From a checkpoint of a small mixture-of-experts model trained on Wikipedia: width 256, 80 tanh GELU neurons an expert.
Below are experts of layer 9 (counted from 0) of a mixture-of-experts language model. Rows are named router (the router's row for the expert), up (a neuron's input weights, with its number), down (a neuron's output weights, with its number) and show model dimensions 0-255. Each number is 500 + 40 x the weight over its row's rms, rounded and kept within 0 to 999. Numbers have three digits each.
After each expert's rows: a language model's description of what the expert responds to. This comes from a sample of Wikipedia text that the model never trained on.

# expert 33
router:541431474524516490443479496524429502532551438491488475528514464493508407538439505484498458508433494548545480487475583445437505472495518579481531472416527536538514479480543503501519525480520496539473546520546469416565450570450525515482497558528585469457536432435466519477536521476492473497487588353447543563551552608482493479505474493495506506472510471400483504513511500485513513573475528430476431549442525473588459497521478504493470501493497573547544518440531517520525559490516495538472517578450438548567486521456494500480503471468487477485485495484493475524536548439524541456501494506492563480493516529547550482511518553410461540460473524475533479517515507541478494542516495526512463468480487440552581499455497526485517452493471522538554457480567516526571483582434429
up0:483456474534492529469520542547483488455514517501449480480488512479502435473494564516479491507404512488520539539512485533480505507411531575469547483543485480501541502507485423517469498430587585454560594523564535451543469550458571475458551483503499465558447372491498505482430410536435439448464524421508546524482482480475508477506524505450483584473465525452440586519529542460478523512490495475494540528506502492534529498580552509522492533476451497550383520468555452523450581532546488540463592515509439452476486492535490544458437535456502514536504499431570542494515475455487476504479518499551477538548457518544521433471515497513507463489472445516567456527557481447486589575533540523524496466486448491487505485509519464488527424448493512564537516531512512508482501526448510
down0:499531614470470503564530518446531516557511542573589462463497481559482514467530543560479510494518519511517456467519436522581567534484494467578475488443498487554460521535459510520494482516503535520476497550528540516452425508477453545474514474523481451494506540482413489512461476443529448535474489556545529424479517468471480464539488503467518504522459536547471536586525397479474494487470455518504475481483465473539422463558445484526534536502497512448483540462511564497419499544524553490457534477476509510512483486460451492483534505511431460485492503527576482503470544559513544470456515501559428482506512487512412513430499542430540420476558475520478500550536493430497531518483507561500449508528440570466527481579556480437422411416483580471497481551606525498570483512503514
What it handles: Digits in years, scores. Zeros and twos inside years and numbers (2005, 2010, 1000) in sports and record tables, plus word-middle pieces like op, ath, ong.

# expert 35
router:449436454524509454470486415523427474508532505488417484465534451469530478521507507480520355496503490541502483583504498477468478404507542507465485514498484423509491521510544530537572530438494493538456481571538524468567502506496520496519467477546618567522478448561454566436532506481448524496471521494513476454520516505470531438570504553464525465579510501524464559475555536588494495497507474433491532559460468457519500504527479565478597491489483530541467559553509465466467558548538520447565542582457522530512528518448444521508524467501513503429470481534530519531555514489484491451520495481477503565544530475430475510526546538556480480519430511546488501490525533505459492592540503535547424479464477372471513485407485457443504489563500537530503540511506521501483486503493527
up0:483449467538531525447526439513477511451435530526507487439495474425595478554511514524498452517454443580528503485501386476465569481524604492569471468467530512574476531517540481445596595557538482531437506494453501553456493580486469445467536510431547511467592477483475492452507487546477506536501537461459510482514495491474486513521452453472512470494493476502452500477559511522530450475507485504442491439420433483444532525462527530511453510496582525549507457515537418530503520481461527540558519516541449490521525453494485485430545512517469447512477506547541485509534472474552460470489575497473476511519469564488531478497527563504537495493489499574563578541579417567505466545475541510502478442461512491546479490440485505502525432434463466585539470442483455449502488491557477
down0:541526509491514517533493548539493498499458444519453442549491496506401480495534479401482500521481559485496549563490497542545535523490506553512501467538537504453519506493511521551489517498509451511485527485502469513509550496448537475441503553496506485478418487407515512524476576498610455520396519436445437483539428468561510460449594517540480455469487430448563586498538513513517556506476532480552483463572530502516573522523419502498551500543532520476507506442481464467512435492495444526473506454466458473542444585520460506495563456500521442547522548554472509419464546459560448468522479489547543484467492487505495543513501520530451512530485483501449502439492553429478419501482493481541533496556464503496567577479470527418433523483536546490598537460468535549458540515541433
What it handles: Measurement and infobox numbers. Digits and symbols in infobox measurements: heights (1.85 m), areas in km² and sq mi, coordinates with °, ″, and UTC.

# expert 29
router:474482514491506509413481493515439495481495405461541484485532488466584416520490535456500490525455500467554513527534521463494508473534498494460505454502471475508640511500535542502479470443526545540519429519514503471503482575496450499476540540540527512381534460442472515499554552440459480526446526444499526467541541573476470426508505504504515483574413535464497544403498501517540564484460525502454562578506476525539519495528490518465550506436475596502435568533480491470478537488557488476578518529408521515581493553496464494456491466508540508459464515510515495543527495508549504431498509466553464548522547488526509598499560503533524534499488462513505511522472516564410499480511498430480460482561461418518534543473443404458558509515491532500522495520527503574503486564435476
up0:572537537497469544478523464496463501511484493491466464485484587491513524430528555423493456536517456447549535503457404551520555505597494521516544468548570469465436521436413473507543476530512563482494426445533480515530504546453496535548519516492530554504454462515489481547500592511560430514526452482459587471511482545519438507532539482476415528422540450528499484458492563536570503504432464492495439520499478432498484511478438446485499550533473523510487445469511536522562462498537463526477503592538427505482487528464450479510424502580504489529558502571505546465521477481491499518500532531507550525485439441472550517505500513499523464587428486525538439423535491466421481494462507513522458495449392491531531531540426482524524554521518586519501470488488551508499467502508467
down0:559486416524571524515519475521525472522481509556438539504530524504506522442430575528514519502487366583502512471525511479543492534553475484502479453520511459551483470491522445516554479522567460445605514520527476505569472466522491524506497468558535500472546481464444542428487434474487470474431433473560489545522561447514495406438506585456561545520516486470477482462522442483540443500461461432549452508496574481541444526503503507504428520433429510527516467528555448542474511511466542507532506548440489426464490456475573487511508538431547539551474515582509546513417514520531492438522540455512514517477496483523485521511521454523501478445509518490521454541505590483537526498442485423474462502453488551556417498536510491563485528562505502452492486522515504588518555492545505
What it handles: Foreign word endings. Word-final pieces of non-English names and words, such as -ić, -ović, -ensis, -ati, -ía, -um, in titles and species.

# expert 2
router:552473442553507500400517481441474515509450425497507455469574477518534480497544525444527436506459467512482494521551543490490533409502528547525503518502458467557645527532513529518494563508517526519568434486538449381528469517541431432508508620445542520535548513405466474469456521457468524497540513423435525495480492534464420507501514568480525504543470522473513464534538557521545549520515466544518468580521484553518546504551503512445499460461517481533518572525505461450489498466515498470512462550438562511555473509467440489486487460511569495482513485500516509493507498485501516382462434542536484482547515428474518570504550533450506535467506487527478532484442504550490513486526458492512482504492488461604533464481506472443464495502564565513471465549484537491487482593472507
up0:516452509520468500502483518524488484569494479476524445523522526528565492534471445418535491510455452482510491545532550506567470490558419462479492471487515415447526472550572539460512499533505582480491530522555534479533416500568548490519538536496517480486484525475488465454518455549523513549505560424500501510547570516491460524492453443449474520481382445489552510451515494508548613483444504495457462561525503509465474502577536503457523459494527501559547520510508534518496532467522498448526522481506454557596462510516505461524508596498524445476532428540399470474479489394475500464484513497526497459454487482515508563559445509467519498486425493545560413542426480521467551517584567512492459492483505467515576427504503449444432510543495477454455454492480517537477582547503511
down0:548561546516464453450502517500464485498538510510523540506573554492533516516440500536548480585424471489467526510486436525496556469466470460555463463400476460456428471481569558482524548518464472447491502443505519514461492556461483503530510542494512548514504490486452480546492475519508506472563524454463555496535535546516571555475439504496550523501465517506465463490489476554513481508490509558450551555510514476445523510608426511434453582485478457502519500498430434456481422511499541472477540402511463500474540566494521533437377477507490512484444509478496430416504583481501528505497452498515445512453419499490483495549556481497511474512556465554501577531476515577486561527505539511542495497486471594512445523476479551398450483511505564463555521544489477529552480475474567
What it handles: Name endings, nationality adjectives. Final pieces of given names in rosters and tables, like Georg-i, Patric-io, Enric-o, plus nationality adjectives such as American, French, German.

# expert 23
router:528449504505541508437478505493415545513492465469500526511573501484498544533547521427539416522505449472530503580544520556459541486558501518471535516430485470512487441507496539406535576476476504573524537519572488489531455499515499508499469535558644492495523504469449517477474472534499525484503470434482559487547532555456508444548474545499535489510518434483556477439553517481542531545389410546495544553459469540468514482592459498486539448481393500446529496548493508523473581527524487530487515482387492494539507522424410466527536468508555522503457440457518530519519547489498497474485496550536524496465484462504550525534498505505473497464506517559517510530458492529412522464511445469556538450461508394458510523473492522476526486561591516530481475449540505521521490529530461
up0:406541522471505527454516482507486537458584462507480462472524419509557492442458527445516514452464430439450568460529455506553499469494514556540424501483524454472518466496513559497527490489526464410502513494496515444520471510543535511526543530486481489419474507436496495463494498507475554514491495511552515477516478503603490421518546555494513480505464463474546534447538500571471642498447535558448522460479512528602533481487541509520496476498484492543552512416510533493394544451543493476570513518474529509440469553517472479495541515440514441520432457529554531482527504458514556500488558512532516486496468497490500561502521514470480496561498539505477510507515521539474483536564492598509515429479504466480526488532571436426510442508596502412585430508459497429484520490524428
down0:451535498500443502513459535526525477425500573560463451472431466590500452493441491526518526502510574501528483470385532500522529521454511547443518457463455538519514555457455458483426464489507451538465508491455466556498491508536497484481489428502485474494548553456496546555476529537448543541538433524490470510487492537561484541529506500499384437553554523447514512513492445469417543496527520511512460465493543423485492465478477471484507475492471522489482479504573473525471538593480558482524485417526514577460482527505550570493502481503430456512478530563468569504566498534546502447455491504526474507500421467519466499476559480525508518511459558477526451566545514491543499564530524596427550456559384517533513569515497552391521549499482516504441495510531475500482518439483527
What it handles: Digits in tables. Digits inside table cells and lists: song durations (4:29), coordinates, dates, track numbers, percentages, and football positions DF, MF, GK.

# expert 20
router:522451486521474447503485565501485530515486504453541433542523479516525469525483495450547365412485510554534493578506544458510558450515501553461539509424505432467580520483480574555523569527525522475470422484543420480553501536518461479445500607532658483468561466499463575440494562518479572507490533475482566455520508548484437484540505528490558469499427480477525538499551477451513488496433438429481546487533470506519445525553431488534526478501456495466474479562526515494448523487586481541549490567485559554567513494452518488531505484528512499467410497498472494508489502499465463469532484502544466492471481447522538470466547500531550520454445513536550531511527446525433517524544502489503476501450508470544477486426514533412473506535467520463463474518519510537505514531464496
up0:430536500480511427433493519457447530563495480536516470468498529419514492516447473488517468523508451483476459547433464437591482476500513442524521562572481459433540484446551503515583489460435525579474443477532485443492559524474495426500522599526501528498535549525476485497483453508510482514455500479497512464561600466447518501528546549469491527617505525495543508515485502500500574470557496497476498515499514483511523495526537538480547502516565515454479497482558524488476534518478545530522462548456473550440398529512542463520584521478507446402493506498497536485530464482493500525497479515499457571566503585464498566476512448517497459515537525545438396512504472466492432503495541522566538494509487511524484551461473495501447416463427402529530494586542592475494494553508512
down0:617500532452508464556454521566574472569482591491530461521433523519486517507560508497467474524531586523473489429531483454476566511432561496414626513416538430499486478506480483532412535540494485488459516529537567528494511544585510527517487436480535536576495515530478450468516440504530429474572483445533496500552472500567533531478444530521524497496554439489517523488453534505521534479469544504468485443480494487479524497499487528451527417498498465522498421438477504465453532522463504462438491462537547523478495539518503542510536485489482514497500475495523517514445402514502476467504516554529501471553506468438506528475473461442505469480490487426511557534445471507468507522450516492475390483515566506455428513551558521484552478553546467471540543488496484591524442495448425
What it handles: List and table separators. Line breaks, hyphens, dashes and pipes that start or separate items in bulleted lists, infoboxes, results lists and tables.

# expert 53
router:521453464504529482446491476486404553500518452479513515492543479515502488487508502461520391519485397519496478503583516512514493482511551523531539487498514497555484498563590616447473534474476568563513507480579494514532448543475513499491521513533683497474504491494477570458440519477478565537425494445489503488556548564494477447537459515457532527551481438490502491452513503463479551510471474453539531538462482557499462456548497538445565552482511543498505472538515439478430588504525466457536481489468428488570545522466492482478482510506476512507463515506516519523495469460562506490484517524518469490556533448572522512462463521504432508461437495518468439537420576556468557533553544509509487528483497453547565449420492494474502450558501489502527422500517527538490522596489502
up0:511396455499525527533527512495507553481473444470439481490462454549544464509518607526442530486488459434551490500443490506557507488480563522502500459518529458406499458508535446490524513522455565510436422465540458495458476499498429524434468526469488525523574502472443484467554527482457539445486476525553515423558527468538459501507494501566488481475518489522460529538484418488534542610461524512465506529435389511548484487477486517527442543610511488496502500406509580505423525539528564472527482466563515538525497497456500500554544452553564493486510433505453516519564543476510518477475517474488495494478434498466513518468505466480418499536481521467488412503537490498537511546473465508473555509573464498525536569483553422490476545506495467463549568489487507490612530507469552
down0:486508456545523528468485472506552550502510599494525438531496420503471568465522488495402543443530523560491473493487499462484417431479481559512531457422504563509505488469537513582529475501486503484488547533510495504400466499554499487497526517555520453482475534448461486586491507476591534541582485486484529489519517572597539495478522560508477505507527470396476553460518547500485496508589506475495522502505496491604480475560480503538496424494506482458446472498538450550503530458476457560514530514472497471503449494566481511547583495542497492523537457496502489421531513473492470503523406502472387439532549504514485466479405565457514503516504436447503453472522529508486525501440513499479495462527493528488425496455471497494468483438579488577439459408532453555549514486483509
What it handles: Quantity numbers. Leading digits of counts, ranks and measures like top 64, 100 m, £450, plus spelled numbers six, ten, eight, twelve.

# expert 58
router:480491499490503474462464471487421577486502467499552510442474508583527498455529544464507402476494429500541526524574515522481483437529458504526494501478548502535494528512560557477525525492526502566543511509541486519555496552484516518472511533563709472516545486447444582487499490449497523508476561433485515465533518567555498488566435585448485537530432469464459507483509530511495527598441432461465560598493488538568435493521431501461531532451471494463527492512518455479479528459544442547553491568418439510520547563495469509478515522555566473486528498517525536517505549403519513450448500525506473466518518465499501489515501469512464512468469497514528456545412569514450497501564483482510515409507493430497519501498456494507464451541511520536499517510516494473532500493518492
up0:561488466525512490513534511501539530555469483500510513527558496463444493489511399529519496459417476474465478486486484451584439516478460538448472495568501461515557534535554529553509499484523532502514545476542477481579447458565516556444536580451489481465452492459580487384517500537500471533458512441589511492568512526440478478541501530508494529508467480536506414517554475515492521458526422517519460500478550517403595487494468477457451494444501500521553493481469501540484529498497481474506577565482455523539538429480434504576482548471481465517468541519486480539469533433596513480540560479486486560489565486502522474496509559451547541494526552499477501499486431550562495527509576612442528557523512485548564556472498532573545442470519478456514461558475534536508521542491473
down0:550546535477498586546455475545462485506425525460469513504514497458525534494485413467508469508448528495475425535503474462503617566545472514502508524520433530467480498524444497493495402501513513515523494585472562434570397493503525551456538540486459519440489535516476564530460455446512445504493491481535556448543489554465592477508472451562508500528520535490500544502530495499499477504486465553540483489511551508498512533446444520531518484538457551477538467503468558477431598459568502454453468407514493442505499454501554563481521461498500453514516532480504536510505491556441385518526459557449481512466464518460498546471505523439474454563524488514465508448542480510531436484437503422551545522435541516509472571499541542405492557513542489495462464469550546563540463481502458
What it handles: Digits inside numbers. Middle digits of years and other numbers, especially the second digit after 1 as in 1842, 1992, plus scores, minutes and vote counts.

# expert 41
router:469517505538520516483535543501489542499481473486497506498535444499521484611518500450578482476444440505547495456559450495481488457553436559499532475506521445540576537544507484497537496468514451546461472497555448476530550528523513534487495538577599484535509513512460553498426508453503555456466508356468508507528532544505455432487446540438517543593452511450448504542530520505521513456467445531459466564466504513500520540506476477452498493494471570570478509476542472441505529488532454488537502520437543539551494519334457432479481490481553478473442438505529519509475517457497524459492521478545541496613510479515469539469523486407464503537590471523505476528458446529486545534548510497430487452508485480495586467471521459449496544522450503495449457533523522505495455568506476
up0:510487516444475551459515519510463597527507434454564455455561479520532447439482516492417483432585472448509463504499455448502490483539569563483525499503514522427554516506458482512550548499529496519532486473543564434473568527452558531513489536462469481491464518495487473493514525519480504469472492501515523498488409510545557489448464470504473490509440484494471512494414448484570587510477466478472495483488452443472515500474509524517419552534557560549532481553601472477526562522570531523525479514468512473595522507539492506548542452471529548546524538469553449517497487497542560516399407519440508510551542482503487566546511528443542520505395517561471540545502519457521550505591492412514471494492397494540501461481473468481418462501518516542491469527527473505569481514520461
down0:550443523503525501468565519440498460473561508542552541458519441516481469482510500529479449496513506510516480504524566414500542551511551537511468539511542548447537510538492537488472478523502524421487415512434527479562460454533502566490511487543489556499530496555523453484481490537508509469526561508452495473469466479459477429452495475525420517480414472513455456471416509484488430560493526501578504487494456526568504454501498498544435530562581452530462515523424534486458448554481528459477447584500450461554498423546520503581506573532491486532460554588461499486510533613506547507512446512474492517499479516456478541524571465547471479522460518551521490468495568494455415462547485481565504437526487510566481454506510454481463490528462565450543442491535449426503568426464526
What it handles: Commas after phrases. Commas, sometimes periods, ending a noun phrase or clause, often after place names or titles, as in Maryland, or Filmways, who.

# expert 36
router:482473502580517530490507515540414472518503410447513532500518512525536485548434468500509419509450444523498569580580497524447482453523550564535545485481538502505524548491499509448475551447565500525502498500506511518588504481533519454469518527524591508558508478484455519467441508534479601500486504366476514540533503578497477486495452528564497497570521457418505498447499487456522530488475488479477521594470486517547487490462465447535457492532497543492514596528478471517425586450481521498518510552420497482555528537419470505509473512516508466498496451548522521525447576543517524457459479525487535444558457476565467474532480471419507472522456500532522530556525477474396508496521480507520489468486506385523543473487554543401462421531518533461502481464534450509524522500492490
up0:507513474427468576526567508518458427542503463430434484474534453512476510456461582464529485569427466560427611571482438582535500496527446566517489452511527514575536483404531498536477527457532578422530472501480476503569484517559507457434491497527443588484575472533478488530493568524472517532496553487510508511440457489553479509481465527502456519431495531487471516514531483564499497463465497521468573449504556524481515507487535459516498445458507485466548492527443506482517530471517509494475597442488462431517544485532490482512524478478499512464541492508521516531404466452475593517462552465531449455463450495534417499539535454516497501509522514450447510541448491549474484466577571486482512442504530420535547439454484557502468465551510488507547489501485493472521483550529561
down0:468521521459538464497517527439514466497605474501491428556413491588447509418506526461495526585460540549492532395480496583556495457553529467521497481450406555503473513437438457476566475439498530461453537491497484506423509440526528545533533431499474547510482527451497477535520544483458527573478466560529555513513463496473580499467469440507526548446553499535497436545472455501529513541463587462486416448503521469484537534537414478522485505480513494490506547512496455423473467496494492518511589538551542508527498453451599477488423504479478548485510488560490480543477505560522508574462542441503506457498546465562439517501509582495541484520519491511487413424521481488474528519511492513515501497551500476520538491474494441479453522521508545500533482466497544498531520478420566
What it handles: Digits inside numbers. Single digits in the middle of years, counts and district numbers, e.g. "1921", "112th", "2017", often in species author citations.

# expert 48
router:493464529517488500468558452513484549506505467473503539480535467481557417526460497501557408509451435552487521543530498524482492466544544535459520510518530448510584490485451536528457540486525506504549499548553445495556500460520547479484505483440560457455532502404495512470446505431444562481473510416492497431533566529486444429523402505501514508545450474491513482448538542535518597475435496515435493607509500542516479461481447513408511552434529526552492575647512438508514538517491509522524510541442517507572487522425487465527466520491590519482489507536511505570409506510552484469503500466505524488468522424508455505532489476454480559468466490493503553516467506538458481479540488448417526468509505430478548514556550536458500495567432535464494490507521550515488521536474501
up0:418480579493476442503507433560586476490489511484523480497472493484501498524450552494526446491527457477575484558475449528544429472472479456498509535545488461523539476538501523508481486462510433451449507485595481497510523465480467413523455408460520502528507465485476505455489515525465470485560507463522486515496410533478474454544565453555514495531554557581469443450477460614470515492477516544518523474443467459519510573494510463540489540616580482496435531533617480535507554568575475487482547498483486496456487504424515520533495464380547518561492529535474521583499542471476471457428501487532530542484519427522491466553561532535495500480546506552486548522455530521515489489553510498528482498586438446498513482468470478452535503509456537540454484484488435489525484514536553
down0:492429440513586502472408525487455462533509478568545483544490554484482545481518493517503515472584541540493468501467440478511493514500508526459458476461454514516497501446500550453483517529515553430506506508418505556505541480495447577551580532567485445478477484539519460543525435552538471435430458562531452452462389438483470542571536446568538493458553532487504465517491539491476535483557526500514489473461462537567583473532516553491573445470517562584483510426539516493439513528467512467451518485530484459486547489512468423471488547552480463503470541513463474522498450533509445497406476495464570521490498495509521495443540463501455553548524492424499485489465473488519485621541504545451532490460516517560515476491551518515479501543451506601473468519523493519464426543546481
What it handles: Name and year starts. First pieces of given names and capitalized words (E, John, Robert) and the "9" or "1" opening years like 1967.

# expert 28
router:501439524574455492505465458502384498514487447455442489556553563467501504504501425469542457474479463531497516538555469475503484528525531531465545552472487487528532510534502502441493525527498453521495478483462494471581491522509471510425546535540602503463492543497470555473527587455535504544486532452479594441520526548520486481536524513424496469555456553378519511463507506528487499494496430485461494518477438516545503497581442474499529536443516589476611522524536486441449538508495506451520481547476473539489501497439469485513480551512524468530489473522502548535502497493511491419520475511481487495513508446528534527529526567466492470475463564512554556515489495516442471451504476500533512481493481432462547497485495518372489472556593574475486485489635525528506522530390434
up0:454523461576492447506511463493475456462507472525567454534478432461463472506533534498481500506456460470490560490512550516508453525470508573481521508558529442453550433531560460528532533463460416484519539443509524464483543479489429486582400472469499478481601499527520574525534517486489551564438517455475583535515488603529513415559478536536451506486519543500579437525467472483536472444516507436458543522522528483471542498492487514541506460539505505458491476405520459491510481555503515477521516581467466508527581535492514415479478476471504422420516474479460565525442474483509548519557481590519548553493564543524522489494514493513576502464479529516529594562528563519492543514529462485485546475553502462519516530513461546481466501469465428457512505414495424470543493534521475
down0:536508484465489457518495438546478504460516455426487500554417383474508493543484532511438549481486506503461466500460543513575477483524492522517512558504474479492531466447506511543515545494469490550433522381567507542464461500513546465513413456523508525499540486504493541459514516507481419447477529590446460472502464487560573424544514431521454507516496492583533496531453513490515532570506575443504560559504522592497484423520505475484528543486488565452522479501497460489559506486506526522426518517541520481552443485448524526380533454428429472442490487509469472467513557544540539506513495555549532484417540539542457475515472514526539515506502490492531563504488537482506588571528528490559477517596469447448500523501492474503450478495538441487541543467510494503468539469596484
What it handles: Year digits and months. Digits in years and ranges, especially the 1 of COVID-19 and second-year digits after dashes, and month names like May, August.

# expert 51
router:496459484557475450494491501549446584517469464467495454521516520532490483570530468463439455447490508529445519541549524527442535496505579492493573446478539518514547468506544562507463524477492539534565543515504436494523446499525470489457519515550580484416546472428397545476512454490487588510461492485475571551514547539487480405513472494450516459554458473542450487490524525563541554534501462503482501482497412508543500552539530467454499527459447554554431484573521541484505548559491513466537504547460475560516536549408483472533499547454587488488521531526528481487450557438466559413470550540506539510549518531536527509530537497479450475516537533486452507573509489557501541498573459451514517509472538440518526494450479480497523431573475542505481486475558493506465458609469460
up0:539509519575515444490483553562490500505472514531513565409512505551492520400551546518432451578533484478539521499467468484553415424471499517487458537512488508487579546517523504424487522530529449543444542517442549430491550507422513454468475520486535527566485492452429511560543499528488474533498472456495520545499520461496472511554486500502484459535467484503382495490525453484513466457438473486493507515608529518532514485501477501485509481560592525443486463456521513461466503515457481462441517489446535480471586521509458476566428507530532463504549496562478516536575548477534500538459527545535491492530407374492523425488433483511479485522461557476548467538475492455518446484471517536520546511489515463476486560451483462481515460528473465432492542533470452472590475444504583
down0:506489465486471558487449510528515528477442525450518452461506483572513487511463501558531548475441558567498473553489546465512535509456567547497473525537522535517507446509591493527462535547525461480466477519558474560497515548480559480599481505383509523524516571515550554484482528547499491520522526475493491490463493503538479539547461542573498504529464438520458509569502495491481427455522509517505444481522471453424511480562459473509502547504465452547518547482528541456520438494461528481537475514520570544511444548446496455493593490502453536511489419406472567480433503442446478487429467446531503522538516545404480432437553435478467601474404565479510476455504533484483455508473486560446481565514518469491541516459489544456495571479583505527461526521505510496486511441475568
What it handles: Table row line breaks. Line breaks ending table rows in election results and statistics, plus section headings like History, Geography, Reception and month names in dates.

# expert 5
router:455538474506484541502501469506433509476491465451468492498507490485522458520527526415471416471472441483479510530549493519503507501530535528485469521454468460538491502522543520510529555493551497560547407538542484495591543540492470496505511511549653505532507471459524525477503511465509565527534466399514501489547496500537493486533525555542543468496520543473465511475518536572519526528492479503439482554565487489440570569562481522453505511440462579562481596548432485485482532459536476520500494537442507506493513522509470416425505490454490536451467453543540539530473520522479468443538443506473461527570575483504547478503532589505547464444430480492582518544425488486383530559537506431439499463521513437512539505488524394493502470524489503462537496438539483524457505544470432
up0:517500558475517472394449495525490629511465518502576538479511428557493516448479437501499465468510469476478561505470524490526501468528515474479481519542501536548509549507549531452510476454512524444533605512473428504445442480484493548401458509534551504520539534512479618444479571498487530503505491527514534420483455569518484487529490522528442537532529464510467470532556469472521546591489506550450509414475517464524453447574533559501494553483443484500583474414467505535482519575506502484551507555547430515498441428473496509544600474492531452518476423429495554459498548456417488443488475530508516554480510527451496535503497468481541434464549505490467470525500514524482536486540509443566549483494507461528538502482442489488478518502491526528464436533572516557490527558503510
down0:498472468504434441491571527503522533508533538578464463539447483523487491395465477575505512481522586530526466478529527509447550483473490523420550542475486466508565553474505466502435479538475460546509580522510411519450522447457499489518517526500556451537553525544485475531453518420527533441525505526517461539522493512554501520502442510478414519587486452471458499573526461441520528467541534461531461464535518471480527451422436497487459486408498484449521568435569498494426529510491515530480564502517530545527467476417537489506498509492502424579551504535437530480550557443503407461471489496570434504491464529526495540541477522510514536480447541511478508527545428526478459527484599559485505469573513464524559549513497510464446461471500563523540457533532491496506515433503548
What it handles: Year and ID digits. Final or inner digits of years and long numbers, such as 1990, 2018, CAS numbers, populations; also century, BC, pm.

# expert 57
router:432477530528476470511561506475506495443461475425467508541507567527526466593563469492583478444495416531534569492542504534478543460525542551486469470420481478566540497457516610475536565467510547537435503526519431494531479545544505474504522567598550534525493518458434565508451515414446537480460464491429528447524547539513473467493488487493543480539423475493459505458515477503520505464442470465460538522515503543465512526504494508440539488481443573523453583468534447482468571519529539564554513530440484570550565480359467432504507508544507503496471495514580478511560525494446560397507512546489570484530518465452448487484498480449450508506519506531556491496406475513493463521524512488515471486481484462496523464509494454494478520500511548480484520453498513547523473531528524
up0:480531517562504443421472492535524498544458522508503475568578511495513425527523486522543487478402500536461611486488561504470528430516457595495566493465558524543532467487496438404461465507504530503506571486495464458543605491513465493474483550515499452526564462437488498501524560462470491506454513532531560480498544537517503484477452524416544563492517480456462443542482577511459451535531437458492490468489443519494465466482479498550446553436448491504562519503433483536555558553504481484499397510460502556533539491474499544521576535524527472442561511518512511431441527443522498538571428552528485567514481465504531539555586502501466525490494541473512461504481502532505484478494456495582462425475483458541555474531496475477509525533509577494491521431493528445554527549530477
down0:472544526455471527565573497445521503465523583514485472484551535517460516553511538455470551514501513516481574416488565451530505423429511481525475466492510476533479452431512505466484456611539485558519514533527492495551539388564433513464549473510488448527479547533455392415537547459484552499491454437440510559474522518492512511546482559546470511506442467500503536507508571441496513452586429503452475473541543470472489517551526522459469569443482533459531568414500466433521526507513527532445415517478492510467453544512556464475548493465455565545485519494492449509495467482510506438495526461425522497426586507500491525513529504468475504483517512460465499480486532490495416570456529466485480613478523586481556472500531472500535502530560497517510531519499504457507472496468484
What it handles: Relative and clause links. Commas and clause-linking words (that, which, who, where, this, However) that start relative or new clauses, often in demographic or descriptive prose.

# expert 52
router:483485459515551472444526477560465539438564425417522555491444516503542464521512493439529485446442469521578527618598506579508463446542533533476534523501500537520570473515542522460497511538509524542510513573579463516545518499542544484482532505488569454486502437487481548435487508481470519546496520454521554437526533545502471462517502497523534491556455465422528483406514524460547496503448469422444488537498501543489539509503410488438530527506468562507463556531534502460530499439540492476415497532461519508557542507500464468483477553476525531476472514521458513534457474476535543387486532498479427562494571478577558507586534438456424465470494576513512485530413521493474489506585489497516484430533482438491521479472501478455476512549478483528483494481549556485502525534491501
up0:544514512488512493452594491539493537569442471501490441443479528481491423483512567531514476470489531449419439529572518515488582472531513508479513489512483554532565537515473471505463516497499551469544498569576486483490510531492518511434436545456510460533556453462506483520444445510506519496450454507548420527505487506605506531456498497515558520519511503473466509442491485461514524534496521561480546495429490492469502545511526508478517530451487489506485478579453455520476509496573402455489541493475582537511561480527506450519527520544452542526544496394489533562462464436442537475524570469450435490470508537518443553471486458502391443511467436562505535575546439561530549458514516463442563481516480502466502573472428517490559497532476467521452558558490501434466549489560456
down0:490485485410543558487338525548493473603473482478506451531492406533537500481461478552503569531498460479561499478425454477562501468581457494453468474457497486504494482507473582499520485498493580526469467469540515511417471463464451484572517469546441529573489458497559577502519536505444552545462415519502469470527507424430498495488537551436500522514475460455482467551508466504477516520514470534570501508477538484593497597530462508439454533448433526519491540533512453473507466515479533473515453462495475530516478566591500479497528463516475488516469453545527541488509547476528481490538486521534528552490445449511524506526485487457436519490534492482474535502468477494471505564508480552476530546457542553564527482469604583523486479493502548490537439559445499540545503502534545
What it handles: Titles, offices and institutions. Title and organization words in proper names and roles, such as President, King, Lord, War, Council, member, University.

# expert 60
router:465504524536500495461548545573458550484469402449454427524507512519500480539493495473495453491522517537465468540560450445498504424518511512466495455450468423572666495507469548535465573426458520496509488508524541503572495541514493465446523567503564518478528479483498527531487513488463536434539547375493464542508470510505468437503445513505509464550449539492527489491536487530506538538494475551539558566447473500498438445550518501485564510486464498487504515499462416464424548529519449466549436615423515471594489537519499451523516513547551484477514527502540517598501447464517551410527465499511519534526480460520507504450526489500504497534475529503475549556477500521473555473486497422482494490524497439458506480467558516421490452540529505501448459472563524542451493517529476
up0:502449427467508514530478500463529492533543478529524567465555505431504508463497465508502426541494522509483504511492447455485512543533432492514440582471461469529553460471547550470470531499545412533508481431473522489547496479537501427548476556566506481501552436541536566495486563589418472443530491415511518493535552522508544480525547584524494466450480491550510493511526545508519466501505488468479523532539472496433523533458492577516436468463456526561468551448439501517502497500522544481417455549525540519503461551534493508474516424528456531494518471538494492482574460467496531488453411540510542510511555518490430457510594506526438465493487554518513476478516530505465519535481534505405532463603487429548496425415551476584452496545481474528421502541497551513518512556422502
down0:461503540522414532489447466439447525505516528525505446420435458505512493497482439551507507470492584474524567459553472453527512485562526547506488476532536553543527521545507474501486600567494516550538507536513485481476480513511502523478437542488508465461499552574506372475515499488545460555479461547471494465515489461541608491536553565452613446517495472449497430466421514453511444501534521472465520497446519521505439508531511497445481515437476590499494434514553452504508519474507514518442510453519502541488460549551515557532524484467485437504472499501534385453520514511527435504499518542506542424523430471472494465523401567524419501454458433579452481471502499477558509548525535465505548538453577516451473494551461481533508526526536529481553500476488549509515488515498472
What it handles: Mid-word vowel pieces. Vowel or short vowel-consonant fragments inside words after an initial consonant, e.g. "sp-o-iling", "coll-o-quial", "K-appa".